{
  "num_hidden_layers": 13,
  "hidden_act": "swiglu",
  "moe_layers": [1, 2, 3, 4, 5, 6, 7, 8, 9, 10, 11, 12],
  "router_score": "softmax",
  "router_cosine_scale": 14.0,
  "init_std_router": 0.0264,
  "beta1": 0.95,
  "beta2": 0.95,
  "dataset": "wikipedia_en"
}
Below are experts of layer 2 (counted from 0) of a mixture-of-experts language model. Rows are named router (the router's row for the expert), gate (a neuron's input weights, with its number), up (a neuron's input weights, with its number), down (a neuron's output weights, with its number) and show model dimensions 192-383. Each number is 200 + 30 x the weight over its row's rms, rounded and kept within 0 to 999.
After each expert's rows: a language model's description of what the expert responds to; "comes before" lists some tokens at least twice as common just after its tokens as in all text. This comes from a sample of Wikipedia text that the model never trained on. Tokens count by the router's weight.

# expert 18
router,192,230,187,167,167,220,208,161,225,190,167,227,184,185,191,180,211,185,157,211,188,171,216,180,193,191,215,221,199,186,185,228,216,162,239,197,178,180,156,206,187,158,222,202,218,234,207,145,187,210,200,157,173,201,192,192,164,208,262,211,197,245,155,228,159,191,227,196,186,211,160,221,199,228,222,201,181,227,154,212,206,214,204,231,173,176,201,168,159,198,186,197,199,170,227,200,143,217,244,200,176,171,173,209,135,214,227,267,232,188,196,143,165,210,207,189,225,215,224,196,248,197,170,219,233,222,186,215,220,158,201,178,209,183,227,184,241,217,170,159,198,159,219,174,208,231,269,160,236,163,238,226,205,171,222,143,227,218,206,169,148,188,244,226,130,238,201,173,150,242,175,221,168,201,136,165,188,165,185,197,191,148,181,238,179,206,257,195,224,189,219,243
gate1,253,166,221,165,195,181,175,224,246,203,230,189,239,210,225,202,169,196,211,212,168,209,176,244,190,134,235,176,199,192,202,167,187,227,145,201,155,189,174,240,219,200,196,190,170,216,210,218,217,225,194,228,197,203,236,217,257,230,183,235,236,164,205,196,246,145,212,226,202,162,215,161,255,159,158,180,239,202,230,193,249,171,199,190,204,170,198,233,177,250,203,195,188,169,189,186,229,208,222,224,269,201,185,179,185,184,247,248,208,166,195,272,207,276,202,198,170,153,190,240,176,189,175,175,124,257,221,165,210,166,161,181,220,214,224,205,200,222,181,214,251,225,166,253,235,186,157,196,206,185,239,216,144,193,188,201,192,220,195,150,192,188,173,173,178,224,194,220,205,190,216,181,226,187,193,199,193,207,215,124,182,182,163,176,198,221,188,236,179,240,199,213
up1,230,191,240,130,232,188,183,215,223,197,204,206,232,197,211,156,213,215,195,206,148,182,177,215,191,198,241,240,153,211,204,197,227,233,228,202,158,204,214,235,242,166,176,204,195,184,201,189,221,221,239,176,225,198,196,259,207,204,168,268,198,206,221,201,239,193,186,193,223,198,193,177,222,214,219,214,283,191,199,218,209,171,240,206,139,198,236,169,183,223,144,233,193,174,222,178,166,194,239,193,292,205,192,191,180,193,228,220,224,176,182,212,195,231,211,190,192,206,189,189,181,225,174,227,186,215,177,189,205,196,220,190,218,147,207,235,188,181,158,243,241,186,158,228,170,200,222,165,246,217,179,194,167,171,185,177,162,242,206,170,155,226,195,164,160,203,194,165,256,184,218,190,223,181,197,214,184,183,166,192,255,190,194,214,231,274,177,172,218,222,217,193
down1,171,207,219,249,208,195,222,146,165,266,202,171,185,163,232,186,168,187,157,160,198,144,192,213,175,220,236,230,161,202,231,185,139,267,154,217,213,203,266,196,197,200,203,172,215,187,216,225,230,203,222,213,193,210,186,224,180,196,185,177,197,284,202,182,209,218,170,182,218,208,203,208,181,179,195,179,167,233,237,249,121,231,160,180,200,230,223,223,180,178,227,213,224,185,221,162,171,199,189,236,143,187,230,173,234,183,200,197,185,189,217,170,204,165,218,195,220,222,258,183,241,161,202,212,289,263,274,159,241,198,195,147,217,193,175,193,171,211,176,188,198,182,199,118,169,235,157,174,193,204,166,190,210,240,259,251,193,188,193,108,185,152,211,156,241,175,185,199,187,138,235,208,229,222,164,183,194,153,219,184,254,216,204,197,235,162,209,238,205,191,211,182
Description: Multi-digit numbers and their digit groups in tables, vote counts and coordinates, such as 17,260 or 230 km, plus is, was, has, can.
comes before: " |", " a", " been", " not", " be", " m"

# expert 4
router,131,172,185,215,245,150,198,181,123,205,210,178,223,190,159,168,178,181,181,189,200,185,223,200,219,217,225,183,147,206,236,135,247,216,239,197,203,200,173,186,136,205,200,198,214,133,158,198,203,218,215,214,230,196,258,258,209,207,237,234,201,172,228,197,200,224,222,217,200,185,213,245,158,215,242,151,184,210,202,183,200,215,217,223,268,200,183,226,201,170,247,174,198,208,236,200,150,170,155,204,241,199,166,190,161,188,214,179,214,219,150,186,170,211,154,190,196,197,149,211,162,209,237,185,241,212,165,237,203,174,198,186,258,203,200,169,158,215,203,148,209,180,196,140,201,235,197,187,261,216,199,183,202,214,198,155,240,216,177,173,224,165,217,172,141,182,158,192,242,215,282,219,259,215,176,200,219,175,221,210,227,206,228,207,268,252,179,171,191,190,198,166
gate0,169,237,179,178,207,214,220,205,255,158,210,236,238,182,242,229,208,208,248,190,200,220,201,217,211,254,200,176,195,199,171,209,215,290,168,203,187,204,128,183,208,247,208,195,212,222,214,184,137,177,200,142,162,163,201,160,255,220,218,156,202,163,206,248,245,168,239,243,205,222,218,200,153,174,196,221,183,164,171,211,239,163,231,205,171,161,251,200,175,203,220,172,200,223,150,221,245,218,234,175,238,162,197,184,197,228,247,212,252,173,194,208,235,180,195,202,210,218,211,266,231,216,194,210,178,207,205,206,188,233,177,200,208,272,229,184,212,200,228,208,179,262,214,175,243,201,150,225,235,181,225,166,141,205,160,237,175,125,216,171,131,234,202,174,203,179,176,194,181,216,202,187,184,201,222,173,193,194,199,185,173,191,201,208,217,202,178,226,201,244,172,168
up0,210,139,207,177,243,253,210,206,178,217,229,143,185,161,174,210,215,232,173,222,248,142,248,175,185,154,219,204,177,184,179,172,194,174,206,175,182,222,166,171,200,177,166,244,195,190,169,131,198,215,193,254,207,177,156,223,152,200,208,196,186,200,214,225,208,217,181,191,232,229,167,147,213,154,185,241,210,210,262,171,162,219,182,228,224,214,182,201,206,231,174,193,169,239,203,197,196,179,247,181,149,228,212,225,233,143,126,237,166,188,133,210,201,220,235,154,149,170,216,172,187,205,198,235,232,200,241,229,220,171,213,224,172,168,231,228,209,215,204,180,220,176,211,260,221,198,208,202,166,239,209,148,248,164,170,195,154,191,190,216,217,168,180,170,217,184,170,218,177,203,161,266,202,194,191,190,215,188,181,176,216,201,211,256,201,209,186,231,215,239,214,178
down0,147,205,162,185,206,226,174,197,233,191,182,231,200,219,209,205,218,191,224,200,194,204,124,185,204,220,219,196,253,251,248,174,254,233,227,226,235,251,208,168,193,199,166,151,191,142,147,165,171,216,191,198,242,162,218,196,216,179,189,184,171,217,207,206,183,233,210,239,184,238,204,138,217,233,186,243,186,204,207,197,224,183,236,192,205,219,239,184,196,129,200,174,182,175,222,147,185,247,212,158,166,182,193,200,212,169,305,209,191,219,194,172,205,217,211,146,145,166,176,191,218,180,182,199,179,218,184,256,199,129,205,200,169,241,207,151,192,247,186,200,172,162,112,232,167,237,121,154,260,157,177,191,275,146,195,169,211,189,157,169,210,204,193,195,192,215,213,177,169,212,194,180,199,196,182,183,250,213,196,154,180,160,206,180,156,204,190,217,169,208,195,220
Description: Periods and closing marks ending a sentence, such as ". or )., plus However, but, and the invisible mark after coordinates.
comes before: "\n", " The", " In", " He", " It", " This"

# expert 1
router,193,184,185,213,195,205,300,182,163,217,171,181,243,193,209,176,209,178,146,173,159,212,197,171,251,223,204,257,216,194,192,209,218,218,263,219,198,159,181,179,179,219,250,183,239,163,206,226,184,175,277,182,178,190,202,164,187,171,121,185,220,262,213,214,167,174,157,160,166,178,207,208,228,200,238,205,216,184,187,139,168,222,201,182,201,132,231,176,180,224,206,229,236,171,210,244,213,203,199,177,200,219,188,186,218,167,222,181,152,234,205,217,206,220,199,152,221,228,175,147,237,211,200,213,178,196,197,113,133,206,212,174,183,200,198,194,188,186,198,141,182,246,175,204,225,232,193,208,190,232,193,186,168,217,186,157,164,203,233,216,162,215,226,217,183,172,241,212,218,222,195,278,228,229,195,202,242,230,189,182,243,180,198,184,194,137,166,235,185,181,218,207
gate0,196,201,246,173,189,146,187,213,181,181,229,211,211,201,190,171,206,161,211,185,205,182,177,246,205,223,227,204,199,216,175,156,132,250,173,254,216,176,245,246,217,208,221,171,224,166,264,238,201,246,215,236,190,195,250,234,215,142,182,165,186,207,248,166,193,203,187,157,224,194,194,139,198,203,196,223,183,243,167,184,186,216,173,189,215,211,144,228,216,213,196,198,213,206,212,214,232,182,194,162,177,253,231,202,228,195,201,247,180,222,258,213,239,194,198,230,241,213,220,228,202,202,269,155,205,230,207,229,206,176,239,205,207,164,206,174,246,207,239,221,203,179,248,153,175,181,151,209,203,224,231,121,150,209,240,189,208,177,213,230,217,183,193,156,208,210,208,167,231,190,205,196,167,275,220,297,223,216,195,215,227,239,155,213,220,266,211,163,186,186,215,226
up0,203,194,212,208,195,209,181,169,191,203,219,187,194,193,175,221,171,241,279,278,169,218,244,200,224,167,207,210,187,204,202,200,219,164,202,168,181,205,174,183,203,226,166,209,161,243,151,208,191,195,151,197,204,182,233,153,191,209,175,196,132,192,176,230,231,157,225,174,152,188,254,226,182,212,141,159,209,195,237,198,245,249,166,216,215,200,209,219,206,184,211,257,195,196,235,194,171,221,211,167,230,161,193,200,162,192,190,203,219,212,159,168,185,202,193,220,191,159,211,221,195,191,176,137,217,221,243,194,228,250,213,246,213,220,204,227,173,132,190,142,201,217,142,201,249,188,198,172,225,228,196,222,215,204,166,212,223,190,156,154,194,171,210,203,189,186,169,175,132,205,213,192,189,146,188,184,200,174,176,208,197,171,248,157,226,176,166,196,236,212,179,246
down0,152,212,196,141,165,222,187,198,168,198,192,199,158,205,190,167,151,243,232,224,215,243,203,139,193,210,243,179,258,127,159,204,217,186,253,196,196,154,236,195,239,184,246,199,168,224,148,153,118,225,198,185,200,209,217,154,175,133,224,206,237,189,209,216,219,173,197,214,176,184,155,147,190,218,229,199,195,226,189,207,149,209,232,204,175,190,197,218,183,209,238,190,244,199,186,189,199,237,188,171,157,185,174,153,213,204,215,194,206,237,189,191,213,223,241,166,231,205,198,137,169,262,229,241,173,198,202,190,168,229,177,172,154,222,191,254,193,235,162,182,194,199,196,183,213,175,176,190,176,245,189,211,188,204,212,220,213,207,146,233,206,216,180,220,151,200,191,235,207,236,169,189,208,216,232,166,203,203,158,237,236,185,244,184,262,231,192,169,193,193,203,230
Description: Common nouns, often plurals, ending a noun phrase after his, their, two or of, such as years, members, seasons, stories, time.
comes before: ".", ",", " of", " and", " in", "s"

# expert 3
router,199,177,276,235,239,235,226,182,192,220,192,204,224,205,236,185,215,177,188,216,211,224,166,246,230,240,216,222,196,145,221,194,206,179,218,233,155,136,248,214,172,162,213,141,183,214,239,184,210,164,207,159,237,209,206,221,177,189,190,196,281,179,137,210,210,200,243,158,266,207,205,192,240,221,156,254,231,229,193,172,179,234,175,226,198,176,197,168,178,210,181,209,203,218,236,198,211,219,186,167,230,220,201,151,207,150,213,182,190,215,206,238,159,172,215,179,184,195,200,216,184,304,198,174,166,248,199,179,234,164,160,238,232,209,165,189,221,229,223,190,169,210,219,290,218,230,227,188,191,215,172,190,183,208,237,178,229,230,165,181,223,178,211,194,148,219,157,136,153,182,221,203,194,219,188,202,181,153,170,238,248,161,232,153,198,180,143,207,189,203,229,237
gate1,191,165,235,176,216,130,157,264,215,221,205,221,263,164,156,226,166,173,247,139,190,238,216,222,202,203,171,209,207,227,211,253,205,218,187,168,219,265,215,258,243,231,203,222,245,203,254,224,178,232,218,221,167,196,227,182,238,207,196,208,236,223,220,174,190,207,196,262,147,171,200,207,181,177,233,211,220,216,221,237,166,141,194,174,169,145,232,209,190,176,225,163,154,228,178,208,190,156,211,177,192,237,169,210,218,158,222,260,243,232,271,163,238,289,214,202,146,209,164,162,222,207,223,205,193,190,210,188,209,210,215,224,220,195,213,187,168,166,202,209,199,212,219,178,239,202,163,190,205,216,219,219,204,196,184,203,191,158,222,166,153,211,204,201,230,115,196,154,234,237,219,193,236,208,234,208,191,243,206,169,197,199,209,215,202,236,173,151,199,196,171,177
up1,166,217,242,227,223,164,179,238,186,186,175,223,204,220,192,191,231,209,184,195,258,175,183,199,221,206,152,171,233,185,210,238,175,259,264,183,173,214,176,251,226,238,214,180,196,186,238,222,228,222,190,197,218,214,220,208,184,279,209,194,219,184,181,191,163,249,234,248,210,197,188,207,154,231,208,195,258,208,191,206,188,186,228,187,129,196,180,205,223,170,210,221,154,222,218,210,152,164,222,195,148,171,210,180,183,202,168,223,235,203,240,216,225,257,221,185,169,190,243,228,213,215,214,193,166,178,224,186,224,214,162,198,233,200,184,192,134,215,159,236,218,225,241,195,172,208,183,173,224,164,173,237,237,263,172,201,199,173,163,99,191,175,215,258,219,169,152,176,221,213,223,205,192,231,179,235,175,213,214,196,207,217,204,214,222,205,247,139,203,182,177,188
down1,162,215,150,211,256,179,245,212,180,193,209,194,184,183,210,174,174,153,232,201,207,162,215,216,202,189,232,241,152,209,254,218,187,227,160,191,211,174,186,164,207,197,200,212,221,170,218,212,155,247,188,206,208,165,221,173,173,179,240,206,275,219,158,177,159,252,195,163,230,171,216,229,110,212,154,186,206,244,157,222,207,253,182,247,220,143,197,145,188,226,198,201,162,207,201,193,207,199,196,183,206,248,172,207,145,235,216,274,219,203,239,196,215,178,162,174,211,182,264,180,198,170,194,213,169,164,199,211,162,120,193,183,223,154,162,144,223,235,192,205,204,219,204,225,226,227,218,186,240,169,221,225,195,228,151,196,174,226,281,192,186,192,192,194,213,201,196,219,226,155,227,213,180,240,198,194,192,191,199,267,183,217,213,211,201,240,215,180,236,188,247,145
Description: Opening parentheses after titles or names, such as (DPG or (2000, plus table pipes and line breaks ending list or table entries.
comes before: "-", "\n", " ", "born", " 1", " -"

# expert 0
router,185,187,192,162,203,227,200,299,178,204,200,222,163,274,218,203,181,207,185,207,211,231,191,237,230,217,163,211,221,247,227,260,139,183,184,123,217,174,218,244,245,199,208,221,202,229,208,169,260,197,162,214,173,135,184,196,188,184,158,183,228,238,172,172,186,204,213,142,199,221,133,205,218,176,198,261,217,263,222,237,171,170,211,272,214,169,150,238,186,216,208,215,219,216,191,184,215,190,229,188,206,187,215,221,265,176,234,181,168,193,180,162,214,209,275,190,200,228,227,227,144,259,243,201,246,197,213,157,223,178,175,209,176,202,181,156,216,182,219,229,176,153,174,213,185,225,220,209,177,223,164,183,198,213,190,179,216,170,166,202,214,158,200,176,205,181,197,192,120,162,215,140,191,267,213,148,180,163,226,214,220,144,224,192,238,177,237,212,261,245,192,169
gate0,223,226,210,183,210,209,220,176,219,213,209,176,258,162,192,203,222,189,281,163,204,184,164,209,161,199,254,161,237,212,170,191,236,209,175,260,189,225,282,206,241,210,174,173,241,147,172,204,190,221,196,194,203,223,168,190,213,197,196,243,165,221,246,245,241,184,198,192,228,152,259,237,198,214,222,212,191,193,171,170,173,141,139,220,202,124,214,170,190,178,207,174,170,230,179,248,185,168,168,186,191,213,210,181,179,184,217,181,188,218,199,190,191,206,157,194,178,233,206,180,269,249,215,169,174,211,179,230,142,240,228,184,229,202,189,253,231,216,217,207,179,154,168,206,207,163,168,191,217,256,218,165,161,169,207,196,232,165,222,170,136,182,166,201,158,201,182,124,209,227,177,255,190,185,252,192,198,212,241,185,228,182,200,153,215,253,147,255,215,186,217,168
up0,205,165,176,203,203,153,131,194,193,207,208,188,213,218,194,236,202,210,161,197,170,227,208,234,184,208,207,203,154,194,202,163,216,181,200,220,182,218,105,199,144,198,232,185,221,211,226,241,204,160,222,211,181,198,204,231,198,181,164,195,218,151,183,232,222,180,209,208,205,197,174,138,164,201,154,163,170,180,264,245,236,179,192,169,226,213,235,221,234,194,167,182,194,210,220,182,240,222,191,265,219,231,182,190,155,158,167,220,194,193,193,244,194,280,197,210,225,201,166,165,171,158,174,214,110,203,188,175,202,197,134,166,208,181,259,191,242,229,158,164,249,206,166,237,206,169,157,250,189,211,183,279,225,165,157,206,178,221,189,234,252,261,225,183,260,194,180,224,238,185,149,165,208,171,220,231,246,220,193,169,192,234,167,172,212,199,206,186,196,189,185,207
down0,190,188,171,212,210,172,162,130,66,249,187,184,173,160,176,215,163,138,159,167,200,220,207,201,198,224,187,197,234,181,231,154,231,221,189,184,191,211,203,156,169,214,226,192,206,159,197,181,224,169,232,205,188,196,228,188,196,187,215,213,222,160,218,211,213,200,164,139,196,160,224,160,184,145,206,251,183,215,183,202,195,218,231,205,232,213,176,172,195,181,198,153,234,188,185,148,204,216,151,257,189,214,137,163,147,229,180,184,216,248,235,172,202,195,240,225,212,233,231,171,215,217,180,227,213,195,210,190,194,150,184,245,151,178,236,259,186,218,222,177,207,222,192,182,240,241,261,200,169,255,235,199,174,194,186,242,230,223,183,179,174,215,218,139,206,187,210,218,200,215,161,219,220,200,217,171,236,203,176,202,185,260,228,209,164,171,209,252,245,214,204,246
Description: Commas, and, in, or, slashes and ampersands joining list items, place names and dates, as in Street, Belfast or Tuesday, 17 December.
comes before: " the", " and", " which", " but", " a", " who"

# expert 12
router,271,213,219,170,185,257,242,213,208,217,244,209,234,220,241,227,205,204,162,218,195,163,170,200,221,187,185,229,172,181,191,249,173,156,218,189,227,176,236,187,210,269,226,183,191,189,235,249,179,145,198,229,186,235,201,199,222,244,189,192,200,138,204,162,182,159,224,196,213,181,184,201,207,222,228,229,215,161,232,217,223,222,235,188,213,222,200,244,225,252,220,190,167,169,182,176,244,207,189,200,216,180,172,232,216,210,180,197,211,205,207,230,179,174,172,175,216,172,221,259,196,226,199,146,227,286,251,210,280,146,227,207,235,229,226,207,166,193,219,176,187,178,199,238,241,210,227,142,210,204,229,249,176,213,172,254,207,203,145,191,231,171,139,198,231,267,161,223,202,188,172,221,235,208,217,226,231,219,224,204,227,141,221,214,184,215,145,212,200,229,174,169
gate0,163,140,244,182,188,194,201,221,192,244,183,183,270,146,189,196,238,189,232,225,170,204,246,203,198,193,178,209,204,242,196,232,235,175,174,286,215,198,159,205,255,192,182,207,210,137,275,231,216,196,164,248,196,165,190,228,225,224,178,183,167,212,140,236,180,159,157,206,207,161,228,183,138,186,205,216,210,172,204,158,196,219,208,193,257,236,200,205,160,198,209,219,207,132,145,168,231,189,162,189,212,180,228,170,200,193,220,233,174,187,191,212,219,220,183,229,189,173,179,201,201,176,201,164,204,203,199,206,205,208,262,182,205,211,200,248,201,203,218,219,212,221,173,220,217,215,208,219,188,197,211,171,231,210,168,218,151,220,234,228,135,158,181,239,232,225,207,217,238,179,164,201,161,228,151,188,174,125,275,183,197,174,242,211,134,168,234,225,202,188,227,209
up0,192,248,175,225,210,194,171,193,158,190,185,198,163,223,165,148,191,190,199,164,186,229,174,205,199,198,229,214,181,198,198,206,167,254,208,147,197,187,231,242,164,218,151,207,195,165,154,180,187,200,204,195,187,152,266,160,183,190,208,208,261,192,226,127,250,209,214,203,145,261,214,265,230,216,197,206,221,237,163,219,212,186,162,246,170,190,260,202,206,139,189,206,204,278,264,234,188,191,180,180,225,193,196,182,183,192,201,164,224,203,244,215,182,155,239,191,211,229,250,214,203,186,179,218,201,209,232,214,190,200,153,267,246,215,192,182,194,169,181,209,201,160,193,207,190,159,183,187,230,177,157,164,173,149,214,165,205,207,224,189,249,233,201,149,159,182,194,194,191,209,208,125,252,175,210,182,234,229,157,224,213,221,203,174,258,208,192,145,190,187,188,162
down0,204,216,219,217,253,198,222,194,235,201,239,206,213,233,268,170,202,207,218,196,180,147,139,178,199,224,162,222,229,179,184,242,189,231,142,201,164,217,231,192,262,249,199,188,166,230,230,186,205,196,196,228,182,201,189,258,281,177,205,204,207,198,222,202,215,236,201,192,219,225,157,190,165,222,176,200,206,233,210,193,253,175,233,186,222,197,157,204,145,203,169,156,192,216,259,208,154,259,273,189,250,252,244,165,156,165,251,199,228,182,196,243,214,260,196,235,194,297,175,235,239,215,187,204,213,173,180,186,177,206,191,172,182,158,195,213,206,203,167,249,216,204,209,152,192,202,236,219,130,208,169,226,134,183,227,249,272,184,198,172,201,208,264,216,244,212,257,199,194,235,237,224,210,191,195,205,178,201,232,184,209,218,180,208,241,199,223,287,214,253,163,205
Description: Final pieces of place and institution names, such as -ville, -berg, -bank, -ford, Island, Creek, Street, in locations and sports tables.
comes before: ",", " (", "a", "'", "\"", "e"

# expert 31
router,225,194,242,160,266,208,249,197,235,186,197,199,184,214,193,182,198,244,210,229,206,202,227,222,144,204,174,232,183,224,194,253,179,164,195,233,219,188,182,173,215,236,160,224,216,219,181,230,180,228,172,174,195,211,186,203,209,158,253,203,188,213,207,207,229,210,153,247,196,199,150,263,189,217,206,141,168,249,192,220,266,217,223,188,233,153,215,159,191,220,148,190,207,208,188,203,205,171,190,228,207,184,242,197,207,252,165,188,254,248,163,204,205,233,209,173,214,189,182,227,157,138,166,239,216,213,226,139,238,214,219,195,218,213,156,202,166,180,181,212,231,266,181,183,151,189,143,193,236,184,189,211,230,197,250,230,154,206,240,197,201,176,199,233,256,221,176,265,179,218,214,217,205,216,190,198,154,212,154,234,210,204,212,205,253,226,210,147,231,198,198,208
gate1,215,213,193,181,257,176,169,206,197,252,175,223,248,194,180,168,248,217,207,189,128,215,260,179,191,233,232,233,196,250,253,219,219,187,255,208,177,217,220,219,184,158,193,252,203,214,172,205,206,213,217,221,204,189,209,219,174,210,175,179,214,180,234,228,253,216,194,181,261,191,203,223,199,229,230,212,205,201,165,204,187,180,212,209,209,213,174,240,179,210,180,201,195,185,190,208,246,189,239,134,217,201,201,146,214,155,172,202,203,200,195,158,239,171,205,213,201,212,192,219,149,164,191,212,217,133,240,192,235,152,187,205,242,186,209,276,229,155,229,254,162,254,241,187,169,196,193,168,188,201,251,211,159,182,230,233,184,169,235,223,171,248,150,199,219,163,218,215,170,183,174,254,169,177,170,185,201,164,176,184,174,194,191,271,194,214,162,179,225,167,182,149
up1,175,200,186,225,191,216,190,190,231,189,203,196,209,194,165,272,179,218,171,178,247,223,200,219,216,179,162,209,176,192,192,246,247,228,215,226,195,220,209,214,245,226,236,229,215,177,198,238,221,206,192,198,148,149,195,258,195,250,251,249,181,195,234,226,183,191,188,219,202,228,202,233,212,197,170,148,227,172,187,219,266,174,226,223,150,228,193,168,203,181,179,191,137,208,232,238,172,244,235,203,246,184,240,232,253,221,165,240,173,188,193,250,152,208,182,191,203,254,249,191,229,226,205,215,213,144,172,225,115,207,233,168,165,245,142,220,197,205,211,228,219,219,206,177,208,225,244,260,199,153,162,136,195,200,157,148,200,197,210,210,171,172,221,192,201,142,185,163,181,217,232,174,232,207,217,239,161,170,236,173,190,216,196,221,195,232,211,234,226,264,214,159
down1,174,263,191,176,246,197,190,192,195,146,200,212,211,233,226,270,255,155,198,235,199,183,234,202,206,177,180,179,233,180,227,215,154,223,159,244,167,148,231,212,207,203,195,253,194,183,190,250,224,241,135,199,137,195,172,179,215,249,228,169,220,205,159,162,235,214,221,230,203,186,181,196,255,227,219,179,202,227,199,187,192,193,246,186,177,199,186,182,229,245,211,187,218,268,225,187,208,180,163,194,194,178,182,220,120,234,175,187,195,216,175,234,226,250,252,149,174,203,242,170,190,183,194,251,207,244,200,206,186,214,201,173,208,207,223,269,189,198,200,179,171,206,200,209,206,177,249,213,182,145,197,240,190,186,219,223,234,277,137,170,239,245,213,177,191,165,128,175,223,229,204,165,230,216,209,180,215,231,233,206,193,185,198,191,160,215,206,235,219,213,255,102
Description: Four-digit years after month and day or in, such as July 23, 2004 or June 1973, and tokens in East Asian script.
comes before: " |", ",", ")", "–19", " –", " he"

# expert 5
router,163,209,196,226,240,206,213,220,225,185,165,225,211,161,217,191,175,209,192,217,173,195,200,234,257,217,186,150,205,228,235,227,207,186,186,218,196,193,159,186,133,231,184,212,250,135,258,213,164,173,205,206,190,214,181,193,159,150,260,193,186,167,217,136,156,270,233,216,174,143,191,218,240,161,155,236,194,238,177,194,193,181,197,178,164,170,166,162,187,200,246,225,204,215,221,174,164,223,183,173,197,204,189,163,240,164,239,175,206,179,233,170,205,190,165,249,182,187,169,173,170,219,206,198,230,211,241,140,227,224,144,222,172,206,235,237,207,213,204,213,175,240,277,215,107,188,268,257,184,234,208,195,190,217,203,226,179,192,221,230,221,149,215,167,219,205,213,212,255,226,229,210,199,216,209,199,232,180,190,195,233,170,160,236,179,261,243,219,197,163,202,165
gate1,224,182,167,187,154,193,227,195,210,226,219,196,218,183,187,173,240,168,241,226,240,168,195,189,194,174,214,207,235,195,173,126,168,192,110,202,205,176,229,184,251,220,197,209,174,215,211,193,199,191,187,170,166,221,158,167,232,260,212,171,232,182,216,198,211,235,221,125,245,243,185,203,218,194,172,173,203,199,181,184,192,192,173,273,211,183,233,216,273,190,175,184,172,196,172,225,243,152,223,214,198,221,223,183,245,183,224,199,197,210,189,230,212,167,158,200,221,225,245,211,244,221,194,170,231,193,198,217,163,185,220,194,189,237,167,230,221,161,197,191,106,188,176,196,255,191,179,220,221,231,231,227,173,222,124,242,230,215,178,300,203,192,147,141,199,177,185,161,204,204,207,230,204,209,233,160,191,227,203,173,216,152,206,189,209,242,146,265,209,185,185,195
up1,231,196,175,189,169,193,187,186,180,183,211,194,207,191,229,221,194,190,218,215,192,220,268,193,196,210,185,218,171,202,150,283,220,195,229,218,215,233,232,199,182,198,182,139,216,225,164,193,206,203,199,221,222,227,231,192,258,202,199,265,227,230,203,161,228,167,193,202,175,199,231,137,177,237,233,237,251,231,187,296,212,166,170,189,229,186,180,211,122,195,197,174,218,199,195,207,204,212,162,225,219,162,202,304,178,220,165,253,150,180,216,135,184,167,219,134,168,230,184,207,194,141,181,144,175,172,189,185,200,226,189,207,221,200,217,185,241,151,171,215,212,191,223,219,194,143,191,209,230,232,204,169,185,181,251,253,222,210,219,153,185,236,227,240,266,143,219,163,180,184,185,184,169,165,216,181,181,209,193,238,201,251,181,160,204,203,246,147,165,232,170,222
down1,180,266,186,228,191,196,208,234,223,195,181,218,153,237,213,214,220,216,204,146,198,214,188,226,263,182,200,211,149,201,180,219,182,188,190,201,207,214,251,219,197,159,220,206,156,245,166,231,139,177,248,246,146,173,155,198,191,172,204,164,162,211,188,197,194,186,165,192,212,195,192,228,206,146,221,155,226,194,197,161,228,185,224,179,177,166,234,199,217,221,141,227,227,177,198,196,242,277,218,190,137,202,204,192,228,259,253,196,179,177,189,198,232,148,224,160,266,183,183,199,203,161,192,219,252,219,213,216,229,203,197,178,154,188,174,186,239,254,250,208,237,216,217,222,192,236,206,218,146,187,200,200,200,219,212,192,215,194,242,238,180,221,245,236,204,164,167,182,144,166,217,245,206,194,167,227,219,140,169,219,201,227,204,186,196,149,198,158,170,191,211,196
Description: Past-participle predicate verbs like found, awarded, described, listed, plus table pipes, line breaks and semicolons closing items in lists.
comes before: "\n", "-", " ", " in", " by", " that"